{
  "experts_per_token": 4,
  "d_expert": 64,
  "hidden_act": "clamped_swiglu",
  "router_score": "softmax",
  "balance_loss": 0.000751,
  "router_bias": true,
  "init_std_router": 0.00981,
  "lr_router": 0.00168,
  "num_key_value_heads": 2,
  "vocab_size": 8192,
  "rope_theta": 10000.0,
  "attn_scale": 0.177,
  "parallel_block": false,
  "learning_rate": 0.0117,
  "lr_mult_o": 1.5
}
Below are experts of layer 5 (counted from 0) of a mixture-of-experts language model. Rows are named router (the router's row for the expert), gate (a neuron's input weights, with its number), up (a neuron's input weights, with its number) and show model dimensions 0-127. Each number is 500 + 50 x the weight over its row's rms, rounded and kept within 0 to 999. Numbers have three digits each.
Before each expert's rows: a language model's description of what the expert responds to. This comes from a sample of Wikipedia text that the model never trained on.

# expert 50
Description: Place and team names and their inner pieces, such as United, York, South, -shire, Bot-af-ogo, Poughke-ep-sie.
router:468460544451529486548477540502487492414550472460437610480464583522485475541509479556523559457527487527579482498445439467520475549495570479380544518575469567484451512394456488596519531486562656463471462431476477551536500496443512492460583508498558568586516497413448485473532492545464525524416469415476523513533405603407459541501620534517521460548534480459476514448486502574509587545479
gate4:431521471577519563436483479433578410363482566419462517404429465509496478486482523543506530400516469609484471468489495450520444410463556432426498506533520420548545520385545484537439527509555626535504581524542521483459576448421515447482511513497532437512484450445540455457499559514573496550434458404523494496550553512503554464465471577524459530491489545536504434568481509567553486427503
up4:533444516511450583528561568507481577508491460565472592489575474559517477441459451515608559508527453422564511482491493558344494449522478518500542489438617589537485469416612473529482562444575432509505547545489479473439465522556586611523438486439483540570541562577507478475544602435513516485480494486452513555467492498490499546486440519549550532522434551462566471527493406518463543462521
gate5:530461484450519540537418547489468602484543391459541549483468507456585511391499537522568488553483422454519521459530464518522474539493515464500477514546499564421522575497504455581506467406590481576574526474515513515436444456513436582559578494570507594524529393561472527529581521560498522471473541449540506453411463473430445557573447459562463559520465523487513502505485404448557401485607
up5:462568419400415465493563389507445490523480465553578449507552494415550476529428522546496463510620426542464587486443528474371566514508449504461513554563552553459534639569537562466462547424532499545548522526574407497491517476493468457475521506464587552492505513482472506440529468470477512491533475499449517546512421520479591507497495548475533414486497456541540560484631519585508502534550
gate6:474515503440514572435470540541451452482488535551577445480489515420498518565508491549489555517492495413497491512471513568506518428554553515485400469537453469583412429507579452509507504570483502443527418547532439493433562524482529504528547516446579491528486621498466639541485523404621484382538537510500514599498495487459472482491396466462523537503639481433466579490495480488550457524577
up6:479492408574521559533511564561478584513461499479563487470476508531478485541448483518561481609471526450526541476503565454627442463586515530485495545521410499545433475532494462474452473465384487399580533557475603581483398573466482565551419465468564531554547458472549473521450405469530523472459484462493442478459407388470405505475415488473565489486433535555518507518515487425499467503485
gate7:467492520498539485568579480545517554452526572458452513495440486512513437452477456557448500478552552555499502444486530547514532534528429401466580598487390520559673547479548566581480475477493429501463529567554608535544527430451525519574480533566524549490493525456476491444395513508476433520492567469453478506399509506482554501506470503538531531572375573529428502564524477500502610476447
up7:483460476534422476474501486584412543595473577520510535515551458388544488525484497548463516551562572438541464556506443535512509543473531459510426492385505466526474556449527447482452444439570504425519460479503467441568514478562458521507463454541599554549483497463368454464512604504445467448481551396515528525518579468530538547534581451534402480454547384454507551444459402509553508464504
gate8:504509478516447545523537401535551534437389584480466594443466516593593533543485487452415543466526431620528477467526501415540525461533493512535507635466399480502513577504437540588549541518571528556535513503508529531460521451576433439454507582492531538410520498499552443504574517537482504544458490420404522489520457499466536457509437552478419542551447561506540517539504460402558461536483
up8:424554466591536510550448586477503479622526496476512535516485498505595480492490568517521548578445495539529454552476511514492540494462511583498581410588461479490459531530492523451544466451475535496462538466544526600455477403506550480494450517486502472485533497485440449479568511577539531481505517463614390470597531561523585493466505496497668511464458504506598485430640525513452595496489
gate9:511525419603519478494459503473548480467495561528534455543531409515534371494470528481514480530497434523468452494572425477329480498496468531527526530397446482532503632435519529526487466525492496495519539462539557557453481513483506533381537573440429451462474551405516406440543432456579518514409458453447476464437400526433536528418441527453504437522499532454524487437471462480493464559510
up9:503513453541518558498523555507540478462456436541457408476523587484463536472576513424557582490445564430516479457470429479472546478511472497471457554555518511481538437536504619503528500442542460490534468550427396581532500440497513509569586497577531428523461511516505462532464478412519477405604607550461530443470542527442532442514440429598465435493508593541485593600501506532573545572513
gate10:581483525493404428526496454521511482465419553500528485564504503521480559467466459512434443546417620394464500492438599511544518531625509487499524523420458574444506486525408547474443563487555530489453564443441477378566477587564559664452418448474534571494491489467492503559488503425461541542452559484504509553462529482502534514560526519574506513533442480487437477488432516486518480520445
up10:474565428567481556578504551447533514555484488482487497513462417465502406517436471532491501459487502646566569527503443500493549561414475640474515447564563492597434452525478462525549582532468449504429454528520517504464427534494335511577520505575488471564577533536380510471447436465521454499501472516454506524511477517514565516533537490462468428589488586518525456491429521578496501491516
gate11:515460471494531510521528498535561465525529465427479497397461639431442507576501514417438513497531447425476475468476540547471510477545495453475504501537508607448565543486481474550426475532534534558509550503375561470362531525560477486522491452509436575430427535447561480398573524530497500490445432569430555501437494429468546496473453477501551590467487426504492478471403546462498372515553
up11:556534499529465479578504375457463610484555466525385557472536598576505491500499483512503511481521514450476519481412434591483443430508463524492516532424609469466539494374511432469507472451516374459511512484574513480510450601527483545499504503486455519422543546498403508459589471472523598528530557532479529609503493476425428497518540552609521502457545575472469492504475484453482573517456
gate12:495536585552532526413525562522505494494483506497519565441560523418455471456518496382524501451454452464551431419418511512512524493474529532537498519612432552419464504409472522574457445422391471541588516489521546433538427461513568410498541532574525494528509569486504546492431507596474467557429600537497445474602499484451395503523508528522448487553448564417471469497524474587448505463469
up12:521536455461429409512504450440515489545581390518558440508475560519517509442486443521490442457547479585498498462542507471546597520521510464394479419520556470600473490568470502407493459536482489485390497581470520468415565516485386550572465561548573474543413456587532520535543524540512518488503474491550421450487511452457605540426600552463543543503442476509475527526491476497607528431529
gate13:524488426495427647499421604435514511539541409554491598534441493467496539519489467518502533459425528481586486476537491523603435477511584502510531498533605529505527558537431474525463480520539427504495603451512502498468410470377431509486522440520517480549500584490525483494473548459424459502499556555421483522536552579477356483452500434550469469430437467568489464430479460499476542543482
up13:486474561517536373512506563428491447530575537423450445576600552595541624444521519462471544509540469463494509431504521422498567488552461554583446562513451569497453469518583538441484550416605511575497425564506531559515381541563506494452452472539528494458481482473427542564531462549494454468382488451515479516559441509457529487509489565527550547453545514470479499555481523499516442516409
gate14:444469486467569559500463502514458536479507573517542485451591473466492493483505481560478470568570412599566454475482485488464479460505604493473519463423505592471515471413529506529415463493482475474507508508463535516559609476574531475505525584482603562563438476521518550579531593579517534437480410489540473521440372531488505490534545540587424506416516527585577399491567581498497494424522
up14:526463504591529428457466462453535444492505539578424414465529502594546574539520539494525518540423482507461538410392567489460471443552484536562557565576542535534591594442516540475472542530475589488510537498499552499476461570510547447475477431546531598477528496568596550508527476377567501424480548614434477463512539476420415445486543494467566488491454475492462548537511498455479439501432
gate15:490478516507514479522529472496505580461461522375457543510522570457454560429467459528492516528494578506500528453487513514523377579462478468507447567448498519487553553525459589484438460635559549516487467475558596517548454573395492523558434441521467389527424538534500574474523471409480493399483498475461466523511468509535555592442479467512549526531462369563477416460441538477513500601544
up15:466514413479435488576486520571475554546495481515386413476501456461484449529501402422454494437475466486509535512494479561494518565514502433505529426496444601495541488399508421457545575408379422490484533472456401536398464531511491538648444541550490481442496519522477558470458556409499494470525554418477457518480604445476457510484573467495555506511427530426494477455494554479483509567508
gate16:494518468523559558497511576562495428419553600496528481517553474572548383486599474550507552540479456469514466426406540566554489516527407428450534536477456434519578555465506484483468437516409414521453483483428418514577578520512589483466507413498491565373574607456542523522456500546485468501477502429450538458433500471455568535481482554531505533510480472578520548497473504553414484454521
up16:548491505551497579529534455484517619486514516428508506495473502461494567540491526566470437530465411455438473506442584452543457560420527528495498469473510498347505492511439479539469512510551474585531485572491367550409485524440520538510436424575460541518497447601496548515527469485510551576499476502490492541507548508523425538445462424511628481497511603483404382472558525503512411564467
gate17:433519519482443590536452597503430577550481664560571455514537412442478482494437465497457469478536471486564450524535484476423501557517519467510553444487495529552448482522480461447491525540460536507465583453461466481454474431536505500455592554579439604557549496510595521570390449520475568592512442518514535376456520501483516480484481538396524583490529523458513518533535476402463488541541
up17:500520434450478473528527466448421470511481422482532460512464526588462527538476526597426508586451516468529429516382484560517466580526455531572498492402562497568410451516436599479571388449486534497499549466492534434488573463531594488497478447479450555515442484389488510548551465495513532428520530482486516512485492399548524570523510557522465452461562492542413477521423441640466463446483
gate18:534402496428484485606437516531557476530554538427436480403361604576469503537621462465486534465414499445488564522492517428536512434401510521449474527571449567495440486545466456472481475494461475464538463470410535441528466565409461511561415499602514484513460510563554482559466545542455455472502390491570528551470558447529475472475543458527421531478412544513493494484465520504539483507525
up18:422564535439518486398496502492542480503434430489429521536542440509543542478464597487497528489507599565539467494559517584439563578502450506506418486593513537468425492426490613473417458598516539472393497522450451544474498513534547568477477462400415534492530441479455565571589526524531494553519437463552497499452399571563511520491491589539596480468524446487466486517443453483476440532542
gate19:495476460478607574522562523518467477516559513402495488412486405562497453439526467465478547503506452495452468485469554458574524539425500502520506525564572500570533495513520505548552458501414561509600502414466464453480540421480450473497509474400491407403481583532500555455540565518457525516531525361445469564466531436462498496495490592495473373611518494423451595452553537512535478461468
up19:456495485446515534578518531564474580557576457558498526420546540539500565508504473492415463439492384600507490473542546497469480510598501547468460568492488481522467491555530437575452493583447482461529534474473431575473524535544451530491442432622490524587499440522545423595518440531579571544489384526563505505467349517547517447579495523521500513430456506537566444523476555466466542531473
gate20:471492538424496397500459466523392558480485538478462568531475517463550570548598507440405445512486499482479470508386511471544432479436603470501492521382530548471532530433501505589471566509440499423506486452480429496532552565578467491545479538567452457522464528486362576585562569563417470458501505558588469492496466488484516360470485523537444434454538480507503451526518469463483446488497
up20:566541510477445523578537483492606371444605477579497484463442507482503424515521535492507590434522526482470552459547431630491529440474471509535556455485611512417436525555457512463498472507433450518513553496501586491485505533578482484499510477437540468443443533490473519535496547495511494463481512570419486521512515422474566511457472581440585617516604580448517492556529407453576481436447

# expert 47
Description: Given names like Paul, Martin, Robert and endings of Spanish, Italian or French words and names, e.g. Giuseppe, Ciudad, Supérieure.
router:537561513546447491441488489483490491529563480518555480542529504461461491567552461533476595419549438480582535373500542554502477437553609436481393463461489467603447530565558511564539496585534567538487504449382436572400469539607551529570516511546494430458519525572546438557469545579533529440433425558525461464487442594519460488494505491431493514473534562522530475514525483470457484530464
gate0:503511496528535455483522493562541563499544505605535445546605566548576509544476401518429509446466400420531515488481451431459489623423539530473495508531491502482427535596545515498534452482451424540439506507540409464504506470418478517392415579540455443436548540536508539503481481542443475477557541539506455530455411533415488515474588511489596468444536483508490598497535470556557454531603
up0:398494552444453484595511571422525524500444546460587503461460491517441436489483418461473588411413501488423528397458516535527440519483490416516571534495415483619542490528429449610497523502533534416556539535454593499487553403521506536482532534483493548491548492484469479488520563558569533461442549467408585525533455435452521523507524464590552475499418477489547483500443491584517476429499
gate1:509450501470445485488581535479524447521549499413542464499447413523509481506475596371408505533516516469495566489461531533551589549474500407566468504619554497499526465531459525444555459474475570482492495548510459422504553524483457561562449497538417433570465485558548505453425523573471507556515485450545579451494531465554538551465553509433559417496420472520561595468445468531560472534344
up1:409547521504422577530458481519567537510499472409523549471522497399513491559479436508467445444467457491511473495618497539594442503406526542498554519463429550428439482423461476501427494492581569485479515439534398505452458528526554455524551468492469619588540507563428485425521470431539525587481494551485532478456481491489457476548500596581424445420528522511543502598594456457510527544549
gate2:536552480434534441541447533617441499487469510441538508461498448476434547508535520440525481553466522446450454486498461524514478476500536540429486488409479497565449488480484435460581443599579529502534581556459473497569443465542442560526424505489491522517489562556586457531372518466512535613511436536584523500590547598545516432542392446509496477540425509461517439475465435394423475433532
up2:560479513511443519556425521549531367544451499441459507388473425420493474381407445449518466518495523450529505513500458599505499440378442466508552610555512486410581534474506489578489603506422427488533495520422511501518512481454564419479596532527459437474494455519565517468506458424465462536568472482557509431617601527488483480538513478464540539505536536482489465505541525525503531470523
gate3:454502501555452428486572568564565310436521556598457509504487479586503457610504504518548498434410510505516402531531444552463556523524469547504538546413446537566399525562541502444487514496400496571519529460472465520542544483499531502447460515540470449481468470554477592542519462407522529472419456484456470482519511491517537506493556483524477513564532495561497567501463499618531617505569
up3:601423527447500499545547449517485484460504450437533553571558442512448549500453482496537512465524491517438544554425507537511488511484446536526532526455501497478488476522512464570561432425443480429409549436484511512548470451495493484525368465464484504605595459352543454476462500541519521552502450526502541512494393580447479495633497491601552591435598535481511558477532496507489456619445
gate4:562487534511515499415582449479582450484474473517465432515592493486584469501477403604461556467526510571453498487547552553545438552372484487397503564547523561508529530539561493559417494539570505577509457464482507581465511456463506567507479540557418452448508456479478513491473512469558575569505423436472518478516542470531471444549506508550519406493520552500440535550452495386415422588594
up4:509471439419444566514522517506510555476523519464482431494502521453578477424574590443401461516492556494402549405529492474509496492500545450511464459526480422458469546658413570525510493498449522465541495566460509440466522529554518551528476562490572460503471381414412361513472465466460491544511499562532427595483465520512531467471545564536543501518495512377520485425587485508498446538454
gate5:396552517526544569468433553439555388516451462499412502487462396536445498442551452552466521467506447555535445464401495426505525485465520457497545496454566486440513492433517513520404485423517499492434485418504600438538473507396491430568485500504556569494611484563471466538406498527467451500524478543498490631509506446438492486472502538445530404408447457429459538449540495512575480475496
up5:524485489512475540551488436509379561525511566500597450467578554611495563503558467473526333526474519567575541492580477405482538467526530558496470519445422444493489590552495508451530512454427509493474527538477475427474556510482481568492485500589387470539473484498649448516493502489470504475519453460610426383510504555465500571446565479500472546501551481463475559470475535498466504513557
gate6:440525516457478418561452466455517538494464448552511385410608522503533346539524565496467503568520580507548519413481496506571485503426469421516529481518436421539445557441456547494483461557534563541553514430462427510473469426544498444491417546427515537441494480491565427528502469612606538488517539565579459466507514545450479512508455537485467572494512503545505554578518444457477432428549
up6:539423473442562565362421443594549569423520522445446502554516543503497518550446506463539487458535536522545436448414465597467513495507575461516440500524449583503483475525469516551400550440487476538459437549562494534467463469513630488470520479544468459501468545464502501471558416439485425405574450467520490604557513556450523420445430477432449547501537480437558460538461561515468478557473
gate7:524588529517470573515450550450462489539582486504515444463499535459465513495602389494477532438530528405501501465488432575466554491519504509476442485480543523580381612583482562511437521500564607419514580509528488536546503531466415504530598483560503445548559493419492498562521477593534514517552517502520521476537542557466550444459597517590472530419477476505480477590452516441412573514572
up7:494498566501511507575512479484491384499497541486456579485505512469485463531524560448491544531592542497465491481588463482414411501487524481517469463583464502519540446477481475557462534467436505530593457514530387492400525568499435534536478552452494475511470400472466466505481504493532496555536456540442460511525421359500439604468430518479582510532586570544529439473626524641473410553473
gate8:558478514529371429516547478496572580451474528504411465525538577501531514618562509565484460453506498399400438524474476490589460473472488534450449549486527488602579491559440517491545500490514508552441516498496431511532449523560448574556523460470504571482470551532497384588494482432581468485523488559475395455427443520507424467480581454491504466547508480581534449449370472502485518456499
up8:491450453509575517535516518514464474524471428459441498555471433503452395533527530591457418563451494478524454484498571549465545425472455504526434484577603428557490426497430541579470551490577560538530487517445477455468600453450539463528463394542471489469529475559425541496485517501463475524549583499555627510577499531557486613567540517630561551511465471482526501545437417435509511478513
gate9:553468473525453506544528570544501504581447545532436463515458514407519512503456494602506412458556417635583532562526496485505459462444576441448578542482501515444557470496489488533465502540467447484562495529368507445430534445505555493502538517508521408547600529462538440484514532386480449503521524508411478570504569550517425426466494553508491423514431449511394407535500521527419498441524
up9:424502442425574481507428504462516451459513433523597546545518439482514504423533485487546596502593478414463466474495481602470511496534488509511507477544545490527444562474423531438461462522530470576576522480643618543586423612507529505533557549441539409536517503463414447578492501561497528466478476510510540487452481537521478529534470481566619544466560590454436568543526553502501518472455
gate10:556461502529454430525434540464494514503552508553562428362462487520504458544534454528484516489512577612483417490353511474400519528426458541448592539457535459553510524434473498553469442473537482502577439525529448475494547515461496507554562536422422528498600377553488450523555495499579482454431548508489449436450500438468500525595578547455447534468516506498501432470498511471408565458539
up10:505556505522426403491410544586540533439613503438500636524496514527507533423482534466528451492496527597571491497552477585457556607439615543577462415498486544462537501603480512535513457463546507466480457482546467513466500476519498508546506476571479441572478477504532489484600524417460559570488410507504439480521428517463488523472438498470405445437436518519477490550492516549368467477453
gate11:420560493546493514464464549397469581513467523489558520524458572444600466536570540460489503498483547505523497462402435557507527521465548476508452497591463497514524572550515555542450549525505453369516545548449510486549494402459538399570586520633465497452447485606519537506546550527487480442593563487574459536578547481513451505469554520521518485516485456460387438523438549469587519564497
up11:590506491434489445507540493456498482556595541559454511466474456512427580531557428431457549508538489575424546492485460484545459498479551521522397492453461412503473528572482438487568487437433461468482486486431389472457596506513506547480465458508515450564586447398449519464549496431470534609545444506509603531487404360495493461437522506493482504538466427534424533501535426446513455482561
gate12:630515486543598480454434558491501474570444515530492526517380559582548584471531487475467540462448450529537529441533498564552479492526576525559550544463462466524571480588512485604538548539476448450545473517431464461483528503475550542424409525542503482577485396478479506531547499570601588479530573547651585546486539501464543530498494485472495537487480487420480520412551446519551527534542
up12:446513460492467484563568552484574454475489484416491540444542432496495520555462425582434510532384502521483507441492430462428472577537503494528472416491636535553526518543552534508564404554458479516610496435597454544456631482483542488534464534597492511486477509501550488528526520521498444491563515554507496538485538470515494404593560487576563467564519521544477465581422584468455451427456
gate13:441475467467531513541535442450466477500513441446484573485497648493626527610564451510540533473542486490587516429448547583534502529509519404506415586467512529527521423455558528461499526520467476492498526465517536441452439516540501414535499443532394401508582641392483534484460495563456537525471584499521513501456576508592559466502582510499549475455503533421513478479487526490523445458455
up13:464588540413561557517473474429472528512475469473445536524493439483487408529532405564570501480553462504605533518485492437472545518516549495436414429491591533506460501492584510495476568440557498536556561525593503516556597478443542553503487469532460548560458449570480550508494507435419399496369525431517546479478529482464475469465379632534462634502505528467489492520546492500514480488457
gate14:453614495625505568496603487464449523429555507434444566487490486524399578530439490529480483460488550558569442506525502496395526548478480478424561537502435465497420414547559498460428501511452467468529419435453506551466447543528541472524481518474471516541509439548427530578430461582515492565532461468532440515478434512394545580477458468417553461366439479480506465522422490488490543521513
up14:496460534505416470589531445591442507331520415550574475496525477527578478500494511402491443509534527489447490472493508479518508576520516462478613449481484439470493418514478491486521421490500453516470450580532523551509446484640434507494477502540456517503567499490508518593480555627570590411518519475520484586422477518489531497491591549420537509514481573549392510568518489453473542517482
gate15:499487439466476542476513502456367559545549406552554510444443510462478454458551463446465533609460471529437562515535502524428461580472464514472379512446460471534478557545414453526442447439534432504559506582507499525484480461469478631539515462611448569399465537521584488568549531556471518440562430467504481553570478516483582531513484480536534466430491505496509551569456557471410430472479
up15:442433474627519424396501517570498513526516561490435472555533450447553499522509548595479525424454523455485589458535489448496501518486503493451473416577598465456469576490403570450519448560554600566522523473505518564548552512531533545494444503411535501489512541530526602513545577449509474448518492444414486529382557539461453568539443529511505490513450581487570448554538507495398465532538
gate16:377500520535467495481435527435467440533447525549463443477452467481438538540404477443447526529405511550448527433520488562555499544475536494618446533524454550491574506435485524578503543510422585430552469507418504546563482558429475549444563498435495491502561495469473489527493421494574501574445578451523502538356520530390487622448526519466532484505465480475530525449524487525545620515518
up16:472554479537550515514509428494498591463489582409368448428514430574449481535538506476569563463539479494521478466458514498424541483560574450448490548504410448430636500520511529521433397489539469450511455550500482487424501495511605575418533547588475543472507598520459549556604465479499408452504467523544465544491549533508514574490500523537503449522517486481518493444539587572444548564566

# expert 44
Description: Capitalized first syllables of foreign names in species authorities and credit lists, such as Ko-valev, Gra-ña, Ja, Pe.
router:509461501520513470430476514465502483511470505551527540534632503504610486527489483425442498524596470526463522515506581455554619434483554560502506512537418534533539544498476546553516394489467395522430451530504464441545539542597586503422441551504456524424575488537580446561528539541579492468591501553483535486464401499502577528572448380495562537488457450472507514502449462395474542478500
gate0:399416473519452538481478444443554532508505441451498610564496525505446486520509479500495441529540427447573456465438538441524586428501464588486561500485493553527417519540541504500485550441528353472444452551430445463559504486498523530449499466597531512536590528359469490503473540476491511522589630486428578463526460403496541483509484506453472484552551502464449427487540578509538417467489
up0:453517432500562539477464524510479517565449515631577432498463588521507547531456474539550456513509478510464482457472507522494514538540560434542391547447577559427492447480472456472470530436465471475496512522554557477408517535472560430471513529478579413425406511515429384520498428526573430483452490476540437436458587393475474521508535491452468483496563549459428551437603517522514576516390
gate1:506433497571566498581501556452566500538502448443552482464439586488445469560479502425565565475555455488498503477399502482569442500480581568425552434452605473506492504524501562468508495463422522550428575456511435555503561500502437505581466433421526499534546518475519482503440507487524485507420481470461608557527480451534444591491491393478434495487567419564426444534371564506438502456472
up1:468534532521445548566530538470569436547483560502425504514539557498564468526473594408549518506493547473502512499460432513404552558535455549472515463439499506387596526507579530534509489492442440489513487562470552522494530546403535522384440554505532432528476518491423486534415544502451424560475548479544418440527526570439461514500480586596562528481500462478437421481514387580622492501544
gate2:482535493485462537574510550486498420425500398548532442575531452482505511469512517518465505529414469520450476489494467545473401446516524394559526506488448494537520540481557424447442461565493458465493525607513516473601574539534562521425558502513461595487444464615510449512486492502546499517542430589576551519446464575577453549614516552544574371446468559560524463469548459528520544444451
up2:556464501480484427518492398522513592412612553486389420396480524478532493512442554469461552413485502574495482482499453531516522521489521508494554440469517529548502490507508550547521490444589587503559489481481499538489512474464608430466485534481463515535548588482542496535454532523418579479435423511471532521519537444548491423349507364523509593503520429535471468508446571456613484498514
gate3:439529482507463487411468568502501511592570565444541484549538504538501522496472409575460541540421493382515470423453583454582487497465504531525526551497435580512542496536441514565578514529517546467402573420404532502472512395519565568582523461559531567558551524426447531531462420532473465420557536528467483455486532424451508452600469473525457484484491516433566495605507504557534454516536
up3:455455470512559590538450461563403459426457467447502483554493487498482509456424494488481514633522573510421511494535488529466484417543467500424592395468498526517583460484524483428501540464513518533473475573604512484533505602466445489422458563464508489437433554402625541518515530513460481415519510415459493620585493473546487519521551459450494493484586541468480530401548436503540462472504
gate4:532534518480485477524544515510440463525495476395491400434456581364433429552516534549506591489461533518518522542526519588493545490441542600503491478484525514443484471546448448459483520477500568455479547459520567401512511502615409542488447573570442467472562526471531530479559512521452523413426423539513514433562508541476498397506552524418516521457502456520381519544550402461460432547564
up4:409514515475446495546596526504532482510462498470410410535441536614425442464524476486456486444602611499421507500443525515450478463472528545465431518533476452562508507492528453494452484487478415489360526474525381481452538448542547442475507484520549486485505497508460489456476505453588461564482496471458517512434498436557489518524602465511564492384615537438584396485475546495492444500407
gate5:503430505413450529406518505434528529522481539504528455487491528503440494427514506519456398444507566472497506494454528479546461513508564530515581465519366539534434465444385539557584403587514399524449562534482458480506511450508526470453654441538447530572529483467525477512493452450491448378495479539428531539533466661523507511498425518521549474540512561521491507507596503518530485480439
up5:539460506485548515514401481491570440480429522482510559366438604530521517466505492485464544581551533543491529341528527490486513587461476463540515530520562464573573509525504565579517450479548523474427510467547422507516506489491472464464489572513554439440537501559575523517483450478446572521519453506467456546449587491467573462520474469418570578493414576459447494443517635533419541432538
gate6:587496455515505444469511537515428496475402465444577353536477471427431523496499525549443559536474532481473489399488521457549569482477545568368455501487509504485482410552467453522513545522528542562518556481495524405482475472525503592375434473515454506547476558431520566556430480543556528416432485501497563542518492476536446518535427508560450528378518562435553507544392452469494498517466
up6:452429551506461455453455455518513589435529553489556479491495541538437417495467476454548483564509576400600449568441583523507539528458480475574475440516463438587415535489538519409499552463409471467449515435486480514429533564462494516572377550424468515402487433493527460467508542472529513546462591507518521442507518547434548451488474463486440447592539479597533502568566577536452504461548
gate7:486551487556476641475579486465506492597599486422465495540506580575499453490536489492501471434521403554570535411434466491472474498441428541584459530457455448497465490508529563497493457408504499459506440529522506493535509519539481541567518420433500556457444561602432549468466525484566512469461348520511529507468504505585487573383523460535448448439477438517561501500509544377526513481488
up7:484479521553428441423542433472488540474390439541489548601515500532493556493536451498468544544508492441482483541519614480476547384477471561566499556547567527576577495491541438480511514456489538558502574457439456536531387524532525494510444550569533383532520518455498482478469396450462557569532429477560439523525505539466544507618502452494554558547452483469416503419448438553394520477533
gate8:487521582399476504500452519508604467506459516560397534673441463460551513444529528539547527600510423458502444474515505522452551623528505472478540498557431580439588454409453507497502468552474537484476408466484432437562534450424427479531546551462522504489447467567479440420483439555505488510416491479487573484513498467551509558520479558528568514608489540521546541517551489536557543528528
up8:489430540512447532569498489497513473470527502488575420586497434424471537414485507528569449502437472504596473517498485423487553473528549564577489609445514456520395504489478562491539510470530534563479542443526358551450468517535564502448444571428493472480484557502531518519472449522451632458514491445473546397424443563643505528488497532586486518502485588498449502495537584482558490435525
gate9:437497480532534436484552517478564438546595472531402567498541563518529475508557543543510505502438502502526540514532497504396471549491420520479384515464569431539380513529508557473479508476446466414425445542487577522531506454529407505418420505521493483526502531565543537510477488555476479417436514439533458481543414455391495487566435462508544525403517517442560560551537540355433437541476
up9:600491479463541491515454432432538580503531480411633488442482493462485501593432549493604499477404491482582486512413494558523373498534568456449509466533393506456584470499584488534515549411556419620523438569474444458469446509497451486480430513477487466529473534514496520504527527444525430526491440510459551518472514590553493493483458522473460452539543506482489401501568407508507562445463
gate10:467497431548522483432545474562441451526439376451402579540463419515513568497479451434513529511587537456508562464435528486479505507477518528404444505467476430526544498509524558493459561485444486537505519487518531478460422490522563484511548482554526479495547542434444409566484452496581491365590495459506568561437464557605469377452577493459404471500543491594525495484526497544570431553498
up10:523498530533407585539500406552511530488466512528512498485517519453477541588427426490550546512535611463446444505536452544565430496568547530436607530566447458503419555364558547491506563544430545467460531503438489506511541456473453462527433511512480515534474500453485462542499586460589577500499395464542505505600598547482436608505433497539558470382489475544556466462490501462544467499491
gate11:520585472465451430492432465454446411524516434495533444493476527556468496423444509501479585541473522426425518449524616565531462533572547421484505471478501542449584477491534506427474482525476441563392614476547465483480524538480469529424464553432469439481512365492586503520516585548410519514502463452499521570500513488443495500473479540517537478562397448571429589550465515498438570423535
up11:573502532506573574478488524584514527482503489425514452513485519494476497464556552612511448474470470530543549447385481521562585543476456506591508489486540470522540555533473436511554615584531570488481462483443581477574560563478512388384542485522424574430511387532390402487470479512554449456442552456480568508594561526478489415527487469476503435460475510563506520507534448500525466515529
gate12:560475562447471523521602518526583570527556521390537510468525440522497488455486464537488455483472361455472538386459549491598481526463547492507562542524553436511443409543518485457515517471487436430473499527462510393576540558464517576490448535497493531417515473498529570436527583535536532418475523556457603539481619472482509505506475487450525495622440505525603453578528567501520450498504
up12:463490542505459455511571556465471497532564425550513549510524414477527485638497487486424574479471488535513481354525502509378493475473399555458554472457428489577494496501487451555490427466449486443468488537482455577451403460469483427552491451493513425469417636516520477510383527485540592608407521492532436456524525488522528578532538434502555477515580501467507553476491480492496503468472
gate13:535587483677448518419454558430544479456524514547445488479475501502498467508476541462481533546414471512416571528506495488445432538463494527421478435452541465453445477502511410491560565556452437527501467464644497490565596533470422481471523536565491548444474499534449520561463466500464486551553423474509543526525518478478627559547516518421583515516504482455565442459468564512425574556568
up13:481504430478581564479563485463502467455515488519553542413396556384507485488437455614532423525565552551614443459480470501493502500452510453538583526486499471491463519484459509520483484493462602379542583424506512433523534516485487459429388489505480495561480550477626432431433441533464506471522438503550497490393482477540553453591492427457427501451515542473501509489518529409498458480561
gate14:440447607456490515544494495480520533479453467579579476538496528436550434547557477479430548477507481490512400465466490527529560422533532501561404539488590487474578543441586566555484496552532500436454544464511497497490505490502428531547504497448570449471519555460549510434529447579561490536595492491412441594501483582374452565527431512529585572473467482483437536433468598482512552393520
up14:553520514571457538418469469420560501466403475410518541394423392436534531547496478627512498517490535567506489546462583532529474508437514463445516465397546495422479571521508456482538527441523457502586517534553557414489474542547524451422467487435414473477515554539522543513480541579509484503480491499558540544513500493468590515545450463482346470505547520554443501560453455552525599526424
gate15:531523464492489508536503525639514470554459443458561582521572476489555493597535500398542542409563471466448484497503485498515471476470464518452521500494577608515584615386564506499546536509510527413496457576496509482469445547523456515451516472471428523421541443546454506597574592474414511548494487408451439357515529458478456513530476507493505496414504511553489559530530496455409434484494
up15:529510538539611498507480494454445435538479424433505443514556441482393520557516470541476427442469494476449499509399516607462538490506515484470461486466465404544490419525468523580542471579473481475555566548537509463481508502484423491514428561461519426480429637480494430483506539501543469486574531516551466544480499671427501458386445558532468608513571485436523500528515559534467527445515
gate16:467514443460527526550499457403492462519488523477504505528542563465539517482550455498432429584490474433544572432540612451551574497532548483561609454517507407514390527513546574539475452498517584569493503506456469579464509574464423433483464507556575510444433527534478565434529478527430536536456530555602485405478499394492488514545443488554506487492556504440484573629471489436450484436458
up16:536477470438538526482514380501552572514488472496522506448603517436396503602528591485524359490384449499549489539506537588568434513486460465426481533457471552464568471489547481434523478449537480532406469537431491502430528509502553435524466491447545409497585523440444512550429510530528540531463496568560497545624485503583507440530542560463465556556496505524499420453497561529546569498495